Weights of a small mixture-of-experts language model, trained from scratch on English Wikipedia.
Size: width 128, vocabulary 1300, 28.2M parameters.
Experts: 256 experts in each of 13 layers, 32 tanh GELU neurons an expert, 8 picks a token.
Training: a variant of Adam for the experts, 361M tokens, 5963 steps.
Below are experts of layer 8 (counted from 0) of a mixture-of-experts language model. Rows are named router (the router's row for the expert), up (a neuron's input weights, with its number), down (a neuron's output weights, with its number) and show model dimensions 0-127. Each number is 128 + 32 x the weight over its row's rms, rounded and kept within 0 to 255. Numbers have three digits each.
After each expert's rows: a language model's description of what the expert responds to. This comes from a sample of Wikipedia text that the model never trained on.

# expert 19
router:121050147121083065104163161075142108107191153134128124076110144177140240123115096063103133086119094134188173148134108088083143160141106180132125152124107153104109102120106139115113145102130104114066180144081088084132163124118090178082113117165084126138127119107130124166180154108129052157138103146137143116103110135226116098159117165118133150119144145144140129139119117115122134146197
up0:114094162106088106136155089131197141061113162106129064096082177150132177186104137095130075128142087129104140153074080111075071130154115054170086121115174133103137166113131158137134132152101143154125126125103132102104098097117168206075101153166106106112125113117074097137126132176156082100126138145095122070084146120119117107123148096137169135093127116169123141076076208111139079165138
down0:128099090114114139107138122108147095096040164151167109157146135146180120167139102139159118182141124104171172116116136144108162041145169159115176147170157126173128095120146087094138145090138135130164140219145134180134171139175091155059051130130088120178111103140102088154159140074109148194090140108177135092158096164106121170147143169121116137141112098125169137164173115143081142090129
Word-final syllables in names. Last pieces of words and foreign names before punctuation, as in Runners-up, stadiums, Abdullah, Mamallapuram, Rajkumar.

# expert 62
router:138083155151178108120195069105088123135151075148134073108112125200151148153125113135154205080071063141142132135090157062126095111114146107127156128158108118101142111154163154107132097148127163139095189111153144120142132178112100144125181098076127151131122076156145112091115107138168087121090088093162192113146136157105208163086100065066160166146117140094158132151128162144127104159100
up0:151098113127083081067152153134077111139120096055128125056142122167129160153093143161147134164101102090217118098154128132072125137055135109159073119144127120100147150125102135097114095099119114130127127074175154074091139080131132120079129055089135054159145111082093109157117153115195090106151135114152135110126169139155137124159147101111116152134225118157111117134091172125100090171129
down0:122082037166104090101171143148164085172115162111106095146121111222100128204132135101135091117105145153126164132148053087115150130094158090120139112142157171180129141137118128118096126125128121072157124130158096119121092091116147136082112075144092073120114094105103092113115143117112176105133129071147093074184089120119154143090066059060134136167118137087063106114137159140144116132142
Plural and -is endings. Word-final s pieces such as s, ers, ors and the piece is, as in parts, ministers, leisure and episode, often inside tables.

# expert 31
router:193184137123146122125094144094178115118154108089161142150129133095110162156113141153109139171148155107182115141096162047126145128158145128155042133087148110206151100146145114157168123143176105148146081109112122103118128105135097096123138117162130091077085137160122116105183074119123106036155083182098123146165171142129179156163157066172121087140095059146130127105118082095124081116107
up0:117115187120119121080160163143101203117103140136087172142182102138138078155106108150160073130135145099156166102176081132175151146098132069166104183133126092128122044105137137145182130187121144144147143085136123115088118094160205120172138036106161127113115200129130119117078128121130191091173146118145082096159154090153133155128149091121136126120081071119123113123102149096154111113089
down0:079088161165134168084072153131131169162120137126119108159108142123118116086139119113090160098169160179100137153142166210147079112078113186160125139117202118161103167160113086109118134093189064106093138140092098209124066089116129135110135151115139109130117123117162132092036109151129126142119113114113128121154092095155118101157207131156086109127101105109140125046129096103127163106175
Letter g pieces. Tokens containing g such as g, G, ag, ig, og, ug, as in images, messages, Chicago, indigenous, garrisoned.

# expert 39
router:167093093105114084174142128189138112132075177116137152155161226111093107117084121174121130157079132127146167138170148181156072107126127181147160110109130127055133091127080141125183132121131129100127077101146127154104139120113094116124117095109144115118130129065103164179069123131136131098130108097135130142230159081133165120080140107135088089104123154139200111119166104055153142123179
up1:170112156119098155157082112093103138079109129047100108158078159158172086119150105062146118200132172156088146149130180125100092105093136103086150129171125119094169129143121165099159146140183165132167111100097048102168145078110112137114092167126117073152124123123097135150125141128078117094130059162147152144087161095145159146136151101147096040131123165142146098085105099067164131094137
down1:143155120143115150133115127139201157137177144114107160137086066123136097123080097151127093144116120139142148056113115099148125106153105147126080137104057193177158142109136142163101104177102084119116135141156157094144141121118118142128126062128120123106134173110145069160192110110043117162119168106125168168133167076133097119172069183065186132146165094146156118157173131217153113106155
Word stem middles. Middle pieces of Latinate words after a prefix, such as le in example, ist in consistent, and fer, ign, port, clud.

# expert 18
router:156157195082102168126122136107149154108161085188161142175120123087099120126092101111150107163172111089131152159106109080088136145119137122119148155109169165160114166065123170096142156159133126097087127070159073101118089118146121046166116136172062176091061205140101133132121165131115074171158129125146115139143127115092099146095143149172152154143152174107127151165083079174160100180123
up0:210133163111112132090155113180140072145136108169181122152155150092116127134110145065143112068166088084092071136133169123114106132144192094131141099145098096124063089107104100108121119135073059157104080110170046066129155138146094126139141116154118155092073149149131072172153175148111158128126146130125148141149178117120150137080089095163073075122129126150118136095119085159130086154095
down0:097159159170159152123132126109103183094126093142096093127093115087087111125142151164146156114105125138120126125070138100115141106066141201098197131069112119104140101161118158134070151071100068105100174093124166131094095146200118122107041145073162174107150086133128084051145075138165092148128174089149155108153129169152130071098180120098096110146146137106132129151104130164104131139160
Mid-word consonant pieces. Word-internal fragments, often single consonants or short chunks after g or k, as in bigg-est, gamep-lay, McGra-w.

# expert 11
router:103163130160162098152140079113160072103141082224136121138121129179105179099133144161095124035098163140128098146158135129162153101125092124055151193143112100140154169169139125118198112106177142150141147150123145092164112184100128183095159112144112155128105108165179155096116124119150110207065140086097081164158124137129091085147135182168160108133123125182147146144157140137098135118145
up1:146125102065091145144109103147143110106129102148097140181123188132103126110041106109206099145099096115190181138158137125144054076149112110135106147165146103081155132086155159139110171109123114123117109110097079110129061062118147143099151115148096119138163164133154152116119133119150129146154111127138118118118123117184135136091151097127187110091095143194194081178132082038131180085108
down1:109087055122130139135093127132157125143131117124171160100135158178104157143075116174081109067085112163131112108157114152065122109096141155165133112137113071063175094183093139127205087145165161085133124095144118157110162115123136122119122171118101094159128082105149085139098181115105137082114122204106080116071110159137124100105086112153070098141151156082109088122058146173135192137119
Letter b pieces. Word pieces holding the letter b or B, mid-word or word-initial, such as the b in incumbent, battle, Brazil, bibliography.

# expert 9
router:120183123115153143159180079090094119177157076147125132103117119134182112093188123159096125094150140155093127099146111135159165092156097159072127111096119137150150104177176161136127097098141160152126150203090170154177149214125128160150102150088099141167165105186189123119161098109134141150098173083139162171097100102106084115099155170149087178172103135155091098096186122146075129112122
up8:151091130109135111122099107085109141123110203143141100166118113113066077186105185090159097160139139103107107161150141088088117107117112156191071196140125117070157122162110109147109118211124068085137141092120136115050186124126117055088167081180109121085105104084120114139083140143091135098156087139185052138119130173134126128124130099152155150126165110111132126134082112126148102146136
down8:127190092141094128100115083086191093151125118125118082155098128125099116184180150102158156169118064155139139126067095073097141149089136139141130105121151180149152078162069113113125150155111107130173118130148147112133117136129127094160147134098140101137136145091125189129122136148194173083145116172233146158157185184143074130068119123119184127062146162097139104162100115106105070125147
Capital word-start pieces. Capital word-start pieces and the fragments right after them in names and terms, such as L in Landmark, S in Pan-STARRS, ri in Hendrix.

# expert 1
router:162085122211167138150136152094091135115090131110137147103141133133101102168076147122199121140113108154122152114165132121105126148155106191090126120149089071158081168092093153162135110073110155070135141129115104171101132133112110156120121153209089135151123142114101099117151143159138120195178156125087058089127202202135149093133084110127120118120088130100151135081128045168123108124058
up1:147096138136099179134121128160168077093123127153096096116211109091078106156139127116094054149090139144151135156117175124091117116160150176158089096182146153149133110085155143152143144154085095172090135120126148139146122169154135100091104096157126142114086141088091129146163167172107150154144124205108080103084142154140218177096087119095166092069141139141105141123072097172086118180082
down1:040075127145092119126165125141093181093115125130142221129112184096122063165148128180133110140120108111096138142100102140088060122132091129133138141180086148107106123142131134133109095173134103139080115177082101148110130168193054143108127151105099153165164162167210162117087169122166136142097145085129130139186143120155154109152141139129102154128069127151078085150111131121199140147107
Mid-word fragments like -er. Word-internal pieces, especially the suffix -er, plus -ost, -ose, -est, as in younger, shoulder, whose, essay.

# expert 17
router:148161146146123127122108133126134098135172078167116107076145152088113076135190102111121217163184057196132116097112088187173125105130115074121189119125129136122164116165136093128118166130118113101093080150110157154144143176108096201072145163135119100142133090163142131051123081077180174094123139160156152092077125119091133151132103161120142155161134140074140152144120165158132095105079
up1:141100120117109109126089163120161147068122110133081187110110134150109122125109094082152140130086144109080121119050125144194125109141179061134103149124137146127081147091083064089123110190119104116162108117122068151082081088150144149104168150075084111102095125133055132104053129100133132151107069164148138144106147107162139142190079134107127129151084089104093155214140087141151109155140
down1:175142160146139166111153107093114135105118127095163119074073114167144067157115175069178156166177167084093154106127142120144094124138183128163143079120154133148178142163166152107116133170157140171086172095098160163144106100112118127154129075153079170103113128118169119110216098098123140120120125109127092133099144130085087145057194138159144106097129180157162125119135057126166151101057
Prepositions to/by. Prepositions after a verb or noun, mostly to, by, with, through, into, as in transferred to, popularized by.

# expert 15
router:172159101149113196142178094114118127159175088160193122128148111191152137096125168138111114131106127130110153144111155114149153119124108157101143087124103098104116131155160111153124120148112132182171156172127190130170141204093125104171136139059127130166120126160213078108156128081165098211105126132100164161145125110145088185116194193151110148152078166123080145165184154153117134134153
up1:176116139101122165194126118216232091103157102176115103138101133149127131168087155098139064107124129141093144159106099104135118116126207137117086114183134151121072133115100141137132147137145091167119109089149058160137039100099117118085139153147083137073097092125153106101143122143164141146135084208132110126107131137182111171085137122108127108090086133105147119113082132117195131120126
down1:158086085159110198123095100085112147122073152090087144138180125147039114121140117149138147133154186122126110110143155131080112145103147161112148120048107096212105143146108132100097120149113216096124148141086140101077144130201115133143173133115168122162107131101161149132152140103148141160084164121122124082066169194115162093160123052162156118103148112123107150135106134075126137129078
Letter v and relatives. Pieces containing v or w inside words, such as engra-v-ed, ele-v-ation, Flu-v-oxamine, plus capital W and V, and clause words like which, that, would.

# expert 44
router:113161105140146145158165106101092118181170103157138125131118115151187126110192131145110133084129154168101137118158113133147156100159093155075148131107119125159135115173168148121120102091131167150138154210098166133186132240117149142146129150080112158170140097182212144095171090098128133140082187096115161163099094122103079109095162195145076151162110119137101103106186135148086127111129
up0:107087173088091144106136169147134156136125080104098125119151089120084109206119166126147140190068157131140073145090118078070142162109136076179069162106156136105159158125120072076135123113132077114111110068133119102098109122126129093168106138130120088110147120116082109183125171132129179165103114152166133049145138115157137132109075127149214081118115124141170153124094055107173137141160
down0:090092109097140066076113157145131131100135137107073173155070145097144113195135133121077148124079143122161158195160124085065133129168179122140150116113101102071036163140174117156081091138117089187121141124140128146124049173126142130128099098131167133095128105146177101174133177136179141148145153123113085120143110157102090083113158099097116172186160177134131147076118116156113145159116
M and B initials. Word-initial consonants, mostly M and B, that start names and words after the, commas or table pipes, plus ic in official.

# expert 50
router:070109157173147130146153128125111106188128164164140088172102127087101143111165131130118095082101117117156105101092123170111121144148156173168172130081128089194173147101100117129161069178152134126151194126094090204099129081063125128106068126118140135135144139125111119157083097134178135071146129141131067145115114166130132245113183152105187137131170132144070148095119115129139134112111
up1:088099095140119152090107139183148161155117154142141186153160108113119114124140130104163098198085164161145080207147108154122136128125153127127171123124096053121154136131098145171194112095138148114115133093148130167146105138125130112133133063119146160173090085123107063155110128149202118072154156186092149134162157123112163213070131137139172100107177075147138113092089062124159109152162
down1:111096107138133119115194184137121173135183156134056136110072168145116150131113120139152135155160185084082118101152133110127114208192166099129096103095140140127134103161159135123165162182158129128135116151156208099145154137082150110175128073059111070102138097196146095190126171136126118108093139179105150126086138128120098109102092076075121164115147118189145149147133165155090142120098
Table pipes, ard fragments. Table cell pipes in sports and results tables, plus mid-word pieces like ard, ov, inal, ev, as in GeneCards, ward, Hard.

# expert 56
router:151154120164093101152171086122112094139136112198162166167133197194178139187138129110093131088094119127163114140151106101130127117160136170083164097126059097142077123114121136091141126087176174165128105167050156030096124194148151124096105139181132121119121124112097178149109099074172149171168175123141136149126123109133124160105108138100100192192131168104116121144126122132107116090123
up0:122075068138104093133131152164121112136069112085163145112193115134158169122117144153100111133075083096212087133135143182139077152179129123117122087115120129160106184116130100117153113149080123134165151089150089173125177062097122147099152167150105127115143101134077177140099119178168138125191084111133134109138151156201117131100125105161107127148102107106193105100122096130150031161084
down0:118171099137160051166088119125156055096146163114046135130095114142121107171143158122100117095144131138141116132154158165117135134096130125091141123135147155138087096120145150100036141136095127155085093112080129114088136172165158153113103072135109116042106086193142140086184120119117122132113127088162142150125107115141095165194110108109125067118177135113049176094107083076140153157088
Word-middle consonant pieces. Mid-word pieces after a prefix, especially ord in According, plus ff, cc, f and p in words like Infraorder and encroachment.

# expert 23
router:146109168109137183148109129127110095093115106119174108099112068187158127142164112099142177205121156143093079192100174128114187186091123098163120089085143197110091148126146143124115160116147132112091111111131139149115153074125119134076116102149162122108096121148056202143112195128087053120142094127119082157121099133119138152089081117092178085103161123081124195109111099132145145141107
up0:175072155158131111126139095154154074055150133146130192141128153105101134086158161140117145087163120142113096129102137145120134135103174134153108149127193116099092212107119099069107162197199128096106138116148112085097074090108136178057098056129137123076134144092121105131117126126092084161080140094136129159125156159155133118049060123095182121118165139126110144122160107144116135082107
down0:154107139103093126159146136143105142117137091167114120129116098146096082141102135169111101143130079195173103183093062110150167083161141129117098115132112104142138201130135182117100147152131150110117086107164171091156103172076140132134077080132090113184105135157135076121052192136126131103146070086161152169198182153077153166130133146124059187117138089148114092162118119166118132099088
Rare-name word pieces. Middle pieces of proper names after a capital initial like K or W, such as Kenn-edy and Kev-in, plus CJK byte fragments.

# expert 58
router:181160195107164193173112106115145114096108130069192142137097133160138155101111079164127110163148136057100104139087191125151142050150086140187121117157074133133140116110119139084126162179130138119097132127147111086165116189194123147139138144113112136072104154158084196100107148102163130084106092141086116124173109171129162148127127139137181114093166142126109161126129160136107073203134
up1:161090174091093131133114136130119153124107126134114195088112138147130166092070132149135098159179043044064098103032160149108130126120163175142112147166126160059114148167128138133130149154101091118120123098160139111122158133133212115148182128126139112137101137113083113098118102100102192088140135186090121137129078137167136140196111142119171131117144121175135171205117158126135119142088
down1:096121171148156141127167054144151107200135193109117111100119190129144150168199186167081122140134165158140159047139143175095128143142077129114118151146108098066127130104133161140107180146134065094139110114122126129195152146071149143165147183150138130113162143093104135079180077137163106035094056129124110157163108076115096133126141160100113138099128118152139113128107121145147117108123
Verb endings. Inflectional endings on verbs and nouns, such as -ed, -ing, -s and -es, in running prose, e.g. last-ed, tak-ing, publ-ished.

# expert 48
router:097126135179185147129150082119095141181184093136122136144116131135200117132196140143090116081129105190104107137115103138139128112157081151116160120125158117145144108174161166075094112088112129120178149181115138128170125195136134166129151192099114158168118115173209143081168078110149122057097179094130144131132085088129104130126165207151074109152099088125089112135167152136079134143109
up0:126084152191161107077144183158133132127150137067156087106113111117128119156141123118100166125125122127084078160091133137078088129130127113125105100103183123132133130088072154086112149113156043112106083097151101108129139115150118146143165146172175110109055115099076120115145124132149069074135074109070126144150092151138121120106196150094172150119097078151154136184123204153150110190056
down0:099121110086059161118087101121145152164120159121066102167151176099168114147132127184117112120161134162129154084122064122162121132072121044167171127111164098116191179139137087133143130150104105087135081217138145149141150164126184153146115154161106107185159161144156150091143162116157163101139110156136157070179142092148089125174137178128110201091145119146097164106138108094134132094113
Prepositions and time words. Prepositions after verbs, especially to, at, from, during, after, before, plus through and though endings.

# expert 53
router:097140144164154156158168105121184093189125105156137103103221096110124134110182100140086150170174097188110136080105117126130119137146178145136163158080078182102132144133130104136108152145140108148110158127129167115171156157126105125109149149182124126121120153111177119078181073158151143110099157098142163121065121137149088121163144170118155145118081103109171122047144159101120174181030
up9:151059133160118110076124127103206133117097158148151110080091077126057150151138140114090190120101131132109130126124133092117133184097188048177146109110120102109121155130108071116122142122150140134135135116114110143084047131105082153108141135124114053144164129109142147197103156133063132153117154161120158160093207100138113165131137108073148113162166107169180126138099111134097154103056
down9:082147128100095175133140146121143168087150066082122132127138117204165112140126126127157110131132159157147100095162116130156169155129064162156076121201194106160128105089116124152104143098094176150141125112130136128164189202123125122118105111113137109078182166104116158049108150053088128134153094127109089093094159121111152142131152096129141068155084130133153130094226122122177080129139
Modal and auxiliary verbs. Auxiliaries and negation like be, not, would, can, was, infinitive to, plus contraction t in couldn't and the piece ill of million.

# expert 25
router:122157056134147150146155119099052109152132126131128112111133136176162134110175088128105125085122164167108118130150116108131166060131105156037154134116115124169131099150141123125132095109112165160146146215110143143181108236103147115105148151070103142183135093175195142126152121117134152133088161093114153191115093112130087086092159175151095140170129096130124116112158148182071114083137
up1:165123112089160075163092124111165097140125129134095159110156140131089130109132179082134111108060068119139101137084147124091055151116224133130144153118091103108106173149076123129138149120063102127115119119157104104130103099038194092122138137118154090144120160073084141149157180192108127074133141193078127141159181156129139146140157113168140097123127090107106122161074121162119092149174
down1:148103099089107115145117112100040157149195088129114086183154141176145138113139143139078144116149110097154126105167137103164188110163100128134103088122112108180137067106116134124152090085059138141098125194093116138163165093188080114132144112085148157128131167094096126163196087167139126216120135125141168167142123088101147115162147161112177135135135136130074200070123142120120083128123
Word-initial F, f, b. Single first letters starting a word, mainly f/F, also b, e, l, as in frame, five, fighting, boost, earth.

# expert 63
router:242192104148141141165130148146157108105106063141172124156157168121117150158114166111098120120173135121172106124126145075113147105150158103119120185118088114211190099114107072104171125171133119152099078099114151066127125133180104133144111169132143155106108142085112138096198076114123088135125115157140166110120129172134170163110167059124138102137053114134111149063164098123123140112121
up8:173153105166111158102110129141118073139088105087201135134146134102149130161054121110166088209125108156127073110115169146143125151132136094151161165159103149167179163117116142099099119126077151152116093086105134111117208079115113145180117117219148066100108137137121126147116089120133134070132125133145138098166192154142111147180082137147104155148080108148116192105094156075150067106138
down8:106067131116051072111125183067135093115157135119039087143156122109142172136166106153179107165130159118112107060123123121156150095138094151058160120161117114142118093145132099129193092133137095173075124100148146107100093120112131114078115125140115108118128124150140084104136122122057083088112091087146148103095136096146170116127161063081118129186124080149079147178131078125180121161166
Letters g and c. Pieces with g or c inside or starting words, such as Giorgio, Energy, Ecuador, aggregate, gunship, critical, and prefixes reg, dec, acc.

# expert 60
router:175136139132120109152102128143152168159151125121103146142108096111093191103113172134084161130102159171117122083097141137144127145089200105150121069176078140127094093110136090174100127142147126117114077145109105103071088130136159070142143121101173077130135159134123092093154189158125183220158087165102142120159121104116146137183108088181128082161206164152115169157110144092172148059116
up0:164099107123149116142076122193130128095102104076086150138090130157118129145101167135141123128177108070116129130090099156091124157085162172147065115156132102115142149152128112147132086117146089096136079127119145112088088124113149098146101132148088116115118160131173084123114086153205159123158039142114143105091147057145102213166123150163121138111102054138137114051070134102211157124130
down0:109131188100135125092129145104088104095121117126172109075141187080170128161137178091075108143107121137134176095134104150085092158157126154084143125102112076185177158138129115118116190147112165174131098064104119133136140081189113182078090123136147151178131108106132116095111155180163079207080147064136118146136156130120138076108139090092150135141109133114163111187171117053092123137115
List field starts. Tokens opening lines in dash lists and credit fields, such as Written by, Editing by, table rule rows, plus ch-ie-f, ch-ar-acter.

# expert 20
router:097103106143179186135195070101110106156141099133178088112188137129186106123150122137105209094115144179114128104155099091140141115116143148087130136145117093171086092147175150113111074109127176129133173171126154110170132242152145137121172161056132101148128115176182137098187060128134110113077158097162167137114119137110107150108160105138112163153095153098136119124167144147082115141133
up3:144155102204129082069116131176134158139172126136154117159154120146114107115127167112159154094079108157138095151077128069136113114117152091122154106189121097131127129082172123132101160180146047127124139041116128143072049118121104142140147111141113131046110112099121088131055101160148144149097116120161083091104102144138159171148054108121149139150117082090162167157114090174158130138082
down3:199076130141136121137118193148126043129141150146130160118115186130181126090087174136115118097080119094147142111188114135127120124091113123148115061109094098084110098075105142105115092112078089150167121125093129093157140150161163116165108146168136133112137108134139181112092152083086069112147185101143087112105180145178133114114176130123102144212125167102170079147166127182129085101182
Infobox field colons. Colons after infobox field names such as Spouse:, Class:, Conservation status:, plus table pipes, dashes and quote marks in lists.

# expert 28
router:116130145134113065133086095111108170114083155124104143128115076131154108141204177160090128100112153133166113147168120155114121217077107127101136097090096161127131115131143099109175153174089159084138024128122136171162097132173082086140152158111134054144113123172072140150125145144148143069109150151060107142102123103130174107152074065168115148150102109111182151142148150093130132131169
up1:107076152147067074138154099096123079132093136059136123159085120149133153146100136175167177147131138141157121155092138113123117150137092135150110138158059150113156176074084117156163151171110094134135023103116110068078087143104099124131084149116139109171165078106086144118053127090173104151118129168135132094137116188136133077174155135136145096127070140109186110165107134123122184161145
down1:077115113120124148158140138167125111147124099108141141112134155121090184057104103108110147172106112134147100133162103106055072134113112101100152193089112118099105112101061191192122110140139135153168157112124146143141126142099135139066074199110121196148131116067151153084139146112082114139113101137104114150112113121145164091179161166193093171059075169127160171127097126104104176118181
Ar/ran/un syllables, scripts. Pieces such as ran, ar, un, le inside words like shrank and Strange, plus byte pieces of Thai, Devanagari and Japanese text.

# expert 0
router:109127164127086157134159103104118123165189106157152141100094178111163107108161140132105137124120098215108105154179149117128155138170086137072136119122093121140157088163169141128142123120130192121132094195105156104181120231121169088152107186076127144175150119142158165100212116099138108150081158063107154150100118179093087104125152185149078125156096114116137124100152159164124139117099
up0:125082163098111125142137144125176171070140158120178147096118151102075107183119171107097082190136082131107107191119149086133150130157137174152125106092080124061144169113166129113088176151172128105099082139169144128097077131153121034126122124117151098122074148073161152154124141129100085128119085125121096109133140181119129138078054149116162113086183148102166169127080141110136156186122
down0:086122109175125126123101180102124133111098073123163112147141095139171087116090104122115118146125142129116146137146072135144113174102170113114161137152121107157084126178103113126096076065107168133166155066124108125173190087097150127114092149091129150136155125145039130087108068131114156072122184126119132101090176079127177111140151177208114064158070181166108141087152172140108117102087
Conjunctions and relatives. Clause-linking words after a comma, mostly and, plus but, while, or, that, which, who, and ampersands in names.

# expert 27
router:220097055089128077147141091140137148105086121109172088100122134052076105179125119121125112143120140169123102127154115188151137170140080111157082077111103126164057142109070167182147075105103141110083158105144118155089120154074095164130132111176098161130131082119143149161162126184179125218149164173092109104109162149092134153156137111133110121124092131116145126136128122119143095148090
up1:159106090090119143169071139131182108097142123144145115135139134107093138141148211162153088120142132110080112106128124153149099138102138078128106142152112138119075182116090183108120102113086131126127149101189131155087119095049107138113143173141112136051071144144115152093135104101095151142157063201153129170203092111110090151172069078205118118114106096128134168142122154113150148150066
down1:144131090185080119163080131130169168130144139130109176144155183091138228060214129112088161113156086116116139135106055158133109081145138140124111089102123122123131125107125164156124173118115058077143143130176088173095097108102139170148156153117112178119153125132114137132119120134076139128135128130160114151164090134111101058148115157063180180156138142177097149146142156081095185128093
Word-ending syllables. Final syllables of names and words such as mer in Summer, er in schooner and Gallery, ier and ie, plus === heading marks.

# expert 36
router:107151116149195073120136088085086104137107127145179095110135154101160127113137131140118112161112182168095156152142136153134135097122124111102131123171080117100140111126143124153152132112138129134139142168139157107144137227130162050147190183089104157150119116206192130137156151123132127124109141099141182171080081150132146062110171153066136154185051120110131111164176086171093063112123
up0:184093081110121124084133130129120122166165123151133102161187103119043158121144196108123132175188118119163103147134146124104098168159180090142106123096146086158084114140081160141164131134144118135154159086135114107119126115069061114140099097100138111149062129124116201151115146133095106141129139091153115119182129118179204186049097105106123092106144163125181202159105159118129120149089
down0:090170101118136117138113146152178139135116151134124109157134106117108131144117163083102111141125072146086149168091114098117100115156167090099146166136070104088154106133086146114126094132157116123122145137121114045102098149160110115122129125130034096119037108127181221194113099146084181153133140131155129113108100135194158139114066211129166098079083133075158101161126113148173141100130
Letter a pieces. Word-internal or final a and endings like ia, ica, ina, as in Bet-a, are-a, Mich-a-el.

# expert 26
router:169151144132130097085094059120138167114107172158137088061046119073069092142094134099139120172063124132110130126114105123112070111122108141180199154124116126122107138158107134185148153082142121147105180105185110118114099142130130162162114121131103127134083134091111145140084136185160095128100085113179141137113126200104067196176084145136094110184084137127139173172142132109112150153092
up0:149144133089135142138118106125134139104117176115079122115082096167076122223162142127142171163178125088075117146088184183111081120118129182139156142135158138154162210140108114145138127167141118166090099125118101095130096134122087142129120113133125115129083054150108161089041085132126109138157058113129071142119114145096118175172166102175128089137159103049168177136110128110120158115165
down0:155142104123104058141108182139125172140141115161126087088105178156146115130117201196105141143125103150137159155174110136115129072133079148182140128157137102137141171139114178140124125094137139066086145097129147081138172142151149186123125143127121159146109166099218142138085163109186154056101118103130136075159163056113174093091172111099144082191069125134170117139104124126154096102124
Word-final y. Word-ending y pieces such as y, ly, ty, ily in very, officially, academy, oxygen, plus sy in system and the relatives which and who.

# expert 14
router:109159139147111147146133108122109094158195111141115140139168111106159116150171135200107127104104165177110122088169065136147153123136109153069153136126106112131112149153157137133108111116138149160133181197099169138169161252154139195130151139120128180155123139168225129114184116077127141164121133094153156157132095150123099127078170164183072130140114077155089126132166145142079147124148
up3:115072113170109126156056135173190171089122161118115140136136149118097094175135115118192145095125080145191101149107118119093127084128141092162116146171103137090133183090072060056138157157149119106185136119108104115138158115089087141138126129181162083146138167132123147113080163115112108141123088136104088130153146145163129144118157072037188085118168103123173147158099128133123130191084
down3:157125081172103159122107134156095113135141155169068163139177125113091139180034101124109097130117146156148088095154080144126147117152119147153120192067073136068137133146072161124142089150121185169057166137114104139144162157098103176158112107170120110114076129143166160159188130104171139134142132096175101129146133152098150128139104102212107077083101085102102118149163116136103090183134
Determiners and possessives. Determiners and possessives opening a noun phrase after prepositions, such as the, The, 's, his, their, its.

# expert 57
router:109165104132144146156170095100092123182179096147133115114107123161186124113191129148101134081139146157102136113165116136153167108158099158069145122106115128165141104177169156125111100093133170142137145211093168143187136225121146144158121153092104150171151101176207140108170089096133140133090178088123159174097094116103083114093149195140078152157106125131095099101185134149080134109134
up0:093152144135134162134139163110216157159115124112198119186130119123105182166093068104174137192072153067141158156118129178111128170112152098122158192156116145149094125086100104128107182123121109121129114126148142097105124091109106135082133114126121151100067169130086115139157142146134036107144131180114114130180108152189151130124117059172145088073110096161140205122140138096130093129151
down0:117114172060202067123084165092094137131126105170147092122135051164155093110175142147110148096133161192084109183159102190075105080110168100109125091143144106115111127120108126192143111137164122149148136211120104107111116108140095087123125116117086138146149105117050140079119141134163080127155089108134166062114188083111134179126150124100094146107110115112108132150151124182168107143107
Capitals after names. Capital initials beginning proper names, titles or words, such as P in Playboy, E in Evert, B in Baird, and middle pieces like iet in Society.

# expert 35
router:151140124172100183135108104159125193118133090179142065129147093086100135175125125165156111118164069113112155128149094187090116163096113090146089159091131121143034131112174147133102175154096134081149083096110098186101124104134114093058146175158127081112197194119146132134131160155112098141115132124147091119098106093132107146122132132055127164107107066119100166124101105060166112145124
up0:123100127156128117159153163121162137098147151108115099113089201043129166135153149156095154141118125108108117159090156135053136140135182110105062127167044138154136150114129123178153113137106092159156070107114073139155153096087097164077142138117134076140130102129120084106126102158121113111162120153103126065123112048110168108123148156121125162080093098140155176113127042059179129131175
down0:078119121124113087140132179136126153127100157150173143081169131134090138096129156164162183110116152148060134142172152080062111098088081065151164107158108146158135142100167096176092101084175072146089097030095193152126123168135098134089084136137173123158114132139156144105096109128154125157101116125160119122127078115095155166178161161182134126165133125093175139145154183107086084133143
Foreign surname pieces. Inner pieces of foreign personal names in tables and lists right after an initial capital, like G-od-olphin and Gut-ier-rez, plus he, can.

# expert 6
router:134151126149119138144147113111103094168185109159109115148142103102147117133191134195098111092109176175124112085166077127151143132158089169067158115124129130144132125162156139141106104109127163142128139199099168125174141246148141187136140132089128179149105114166204136102174106069123112170120147097136169147116116126111085147086173156195073129150113083163076136114171124141082159104149
up3:086090125158089132131136149109198141125129111109114107080132125123114156166151098122131161133119141073111106147135129150142101176178130113145093132138141141143126153075102127142149222118147108158207147099054078110180109108141149138149174110114119151155085114119093095158109168175063084069167107162094089134197188130127129154115132076127126055153130094121130148122111091180212096117096
down3:040091123126129161145123062130142112169172090176095150120094182090149126121124129177154130114066173071127099129139169122113134146139113116197174127159129173125135116103095133137123153018165102134137084096115136151148065213176147157120105122139104131127099126125180137188124168090123155097101120059097154147136114098142109104085130128146143095090123090158114136124154073115153097110079
Determiners before nouns. Articles and possessive determiners, chiefly the and The, also a, this, his, their, usually after a preposition or sentence start.

# expert 21
router:135154100139152152156170102107092104179171110141127110121122127144179127108191119156103147082140147171102141124170097140147149103140102158067147121119138121154147102162176170127128087101131171161131152202103164134192145247119139151137140167088117148176144094172202135094185098100126123152089185090121152167089107134107095103101169192146087157175101126133117119097178136145085133102127
up0:122117177095070101135103133198132117107078144058139153128126096139109148162144187103158114147130088125138150118068180102095134115146178121154126130132149094051125141117131113076148136126095075136138095110110107126105145042078110109161109125143160101099105105099120118187070187155162142093154076153157103132120189109145125209146129108136171078143105118117137181182068103105118108078101
down0:154079109119093129126125153120095154169113174087154120118178097080145202128195168117096127122087096135093167177112189070108190135169160081100127125108148169139154178107133071084087119159137152136140131108093098125037163124106103084128156072168116151090069113130155143127094127130168182127150089138149162069170113156108120083131104122111093129129151092085145151126107077121126078119107
Function words, word endings. Mostly the word "of", also to, the, and, or between phrases, plus endings like er, et and percent signs; sometimes Cyrillic bytes.

# expert 46
router:141064051118077156122155141162148114148081153143175079109099060123094133146133197101119099112149073154143114171152124109143120129113129116131142082159062103135139136136122082164044130153126106108146173107142146147182151102119187105159084146112155136105157104108131141115124195107188083127110094177115126131148077118216145181182111129136179146130130164078093152151125142133169175138136
up1:174064055149152126143136156113113093108071130113176092122149177138141155098119082127130163130099068131084087094134156157121123137118148109184119100131075106105082159162081083151140125079106133130123161098194096051150158114045102101200116125148158138134168113116140102152120117138113144122148087147121097085127175137191107159136198165204131120119166143128146131177121087097145098143101
down1:119139146124043176185108139109141119153094148138109107132143104194146134109072119109151130107142137187169105113113081126149132067127148125129191141157159106136096115163211145099160075121157113139117136075151137211175164123139125099159202136147146083105178177146110110157100155114126132042105132147158174138099160094152169125113165079147109138155152082140109137154125106135127170203106
Vowel o, ro, pro. The vowel o and pieces such as ro, pro and io, often after consonants, as in mush-ro-om, Th-ro-at, word-initial pro.